Experts of a small language model.
Size: 8 layers, vocabulary 8192, 10.7M parameters.
Experts: 32 experts in each of 8 layers, 192 cubed ReLU neurons an expert, 1 pick a token, a sigmoid router.
Training: a variant of SOAP for the experts, 387M tokens, 5053 steps.
Below are experts of layer 5 (counted from 0) of a mixture-of-experts language model. Rows are named router (the router's row for the expert), up (a neuron's input weights, with its number), down (a neuron's output weights, with its number) and show model dimensions 0-95. Each number is 128 + 24 x the weight over its row's rms, rounded and kept within 0 to 255. Numbers have three digits each.
After each expert's rows: "mostly gets" lists some tokens that are sent to it at least half of the time. This comes from a sample of Wikipedia text that the model never trained on.

# expert 10
router:156140148127134172179138100116117137164119085115115122146132129147139130159138135153136117162161133081138159149117083136145120132106098086113150121121150115112146201144103126077116129161126084111135119133127110124099151129145133108105114080114167129118156132137167153137091167175130134147
up7:157114139114111107160121154136115161130110147080139161146134152134118140168136096152167139176117154103115147129180116138115139127157161143112109149118136067157143158156141144106092112137126065115116103152148144163110141131161056117104146114124135140129142110122100145131144120137117096093
down7:148157135094139124116122170057148155157106158122120092146132131108133102127095141105094119181141099104171138117123150137147149129135087075140137139136131095127140088108166121122096136128123087106132143125096125131135104097186116100158148114157143092115119158160127145155118111139101137127
mostly gets: "″N", " Location", " JPL", " Coordinates", " Clade", " Length"

# expert 4
router:108123161127123118148125141120136119149150131121128126130165120134144157127104112172108140163114126099148116140133071120091140169087105089107171155148136097093127203136085113077114128158134137108129114165149116099125121124099160097151121090105165164120134108129134136110103131172119148125
up2:092158098183150133113109096118152132155118126136169107081104147150101120106165160168093165081086141159103142133140146144100127113125149122133118129135143159136099131130135115134117151121148143138130150117122137100129105131111096168127089157086106170123156111084159124126120140107135075099
down2:173141075157113153103119113103131137151114107133165129128165158149176172130099151134123155180125114143156148141084169149134103095125151128152083133094107108114134088119127158151138086117120127147140102132072110123157126119093132109144138127131163159156134160105149128114131130135158101129
mostly gets: "P", " PD", "&", " GA", " GF", "F"

# expert 14
router:113144132131164169153106125116172131167107132113077147145155127114133161132083157139090117153134136122105106138109134127097090146102137098123174189177142145103115139152075129133157099158112098146135128152124164138171124145146140100118135154129146119145129085093129135131093122154099122112
up2:079095136155129109139126135114151075133135091106108168088115100135128169172141164110149117107139133127127107104118188139117106166139069124105184137131087130119124124170154177119139148127133125132140132156137146146128147175096109114106136106140126120114116142132124103099098122146124169111
down2:118149159146137155138140133178123158106128170130113131128143131115112141196131151150130151139085158135130120103074144090148156176120161102149130137150151132133099093164120115174098118125102158182131117136107121135122082125131094116132149143136188140146088121117117123159157119126139115130
mostly gets: "199", "196", "197", "198", "192", "195"

# expert 0
router:118130133142161153108180120126156094153108085141122167158120094119148130100104119139092150168097119125100132110151116127108136124114146132150122145186149130091153128084134099143161088126117099126165135114158127110145156155141114092093098107089152183157128120114121110158133096122102110115
up7:116136108156131138157169109099119130106115177064133184131122113123164148149119145103110164155106134130122132152113088172128120144127127127115110116141155126157110086127099095083087165116163115108163127145136166131135170136094121092094127136136133122142089157143134092116145144091134142140
down7:136133134147071136135149114141139163125163098126168120173094059128141100136139121145097116142105093154132126124129105152139141137126156158145122140131144138132106117128150184130134136097140105120165102099149181118170144116161131131077097104149150133114072130159150093114152114128144133110
mostly gets: " and", " or", " &", " sometimes", " especially", "ionally"

# expert 27
router:118127120100127131148162149094169128130141111095136135141161119158167140134079126122086154149107158117131153159113158095102119135091133110117161148176161105125166106143124151109131089159124126135149111178146138117109107189123128110113109122145132122133174081135093120151104162167128119108
up5:121133092125094130154109133124191148157128106157133137077135103118158149142154104119120144137093185079137137157162115128105132154115168148138111130108164145140156169129100130108123160141138141156164126128151064150124113157163113089129120137143086117121099114151125093136108123114118153105
down5:159121128130086148089138123115134180142143141163176125094148108153118132157114120154144155136139127163143151148106131152180107103122120133104065118108156069094148155131129110158143144107139115124122165122118100150151149089176116143142099143115130162140131123119119135159130137086169118101
mostly gets: "32", "17", "42", "11", "16", "10"

# expert 19
router:155160138080144118124132127118129101192085095134116149156114136115156151127119136138088164121113142102151110100142080088105139145113148148164125130150113128149135100111141112094145143142117120104178105138153141133150111177143112131136092074150135122112111123126136107108106140167069101097
up2:161114147168127108160133117108140148096073074138118132125104119122103136143104089057110100124139113101124139119120138119104099141126125125126122116126093144118116159141126116098159176147110069139130076163126074143157147122162104146142108141120151142140110108128110116135134163102108088109
down2:117139103094137145084139135110138128102096127094150130149147087117079085106162137140170141144123108127110155128109126111084125150170136135147094115122102140167074111148112156093128087091146135175151109159148136141101123118120118157140130117130178086133096135147108153124162158138125125153
mostly gets: " won", " at", " earned", " attended", " joined", " received"

# expert 25
router:105156170137155167153122115110147097125094126125100159140123089121119127090132146149070158162138138139120103097137143123095121124121130128159111145178130107142128131140118132118110113119120097134173126178172139124119145163140131131107098126121155135110122047125114148179125127150076100111
up10:102094124103129118112160144109123121094084119106113143092108120139114145132154097139097113166123143161072076144130119138107152112141122183152195127122158115137151143128118105101139140120116107111158144128141110135073106113129120134113132161112136143135182092084129094150121144132159098100
down10:147124147108150139187117170112157148087132149099122147103133105131096110108152141153103133126165134096098121095165140113136136138122104090081166108131138124114164119124124133132110063108106161126124151103154152163170152107105116104166136116139143144115114079136143116166155106106165126123
mostly gets: " which", " where", " who", "\".", " because", " that"

# expert 8
router:102158135104159127155139122137161122153083113107109167153159121109161124138105116096127164130146111081129134117155130133138105157125126094154134133161150107137127126091123124119114102157109072116110086152159135107111115181154147090131131107087150133120122081123149178135129129165084092115
up5:112148154102117124136156138096125100104108096205102163118135128161139166134114109133083107104153138171143115115131151103144127142102126133116140098115149111177100116124075118112095121157117140143095141128158118128164119139115117109107115121128156110132100060131115134173147109112101084144
down5:109094149141133142115134134132133143088159130127159145146157112098132113142144134136158148110102107098114129157126134122139112142165138092172093171105106127151172089105162131153098134078143132095121113124145140126139083142168132152121108093149078116088093129144175157114136115175158107117
mostly gets: "|", "|---|---|---|---|\n", "|---|---|---|---|---|\n", "|---|---|---|\n", "|---|---|\n", "----\n\n"

# expert 7
router:122168138125187133161136107065127081132076106122093125142145094129167129127125156131102151124145156122136170123129129137117146170146123125105147163147129142138145154143059108139105165170089117103142136138177145097135114143140106104120117131119137158140143121104149124162111144129115112091
up7:127120127135160136058134186109127121105133125118126143171114123098109141120118150120117149131115108112138163143136140090148135152140111069139140098161114149114137132156134111131095137121143141148150096135107136152121160132115130170134123130110159110139158132057092125167144148106196091095
down7:115142148150146058135128122159085117137107133139124123151140133115139140114145112122122139116133111093102199145130095127100164147150118136147139120118061092146123126104125083124140142138141121083123098103117093157129098139153115149119140141146092085118146175115112077124085104128139101111
mostly gets: " film", " album", " music", " song", " game", " band"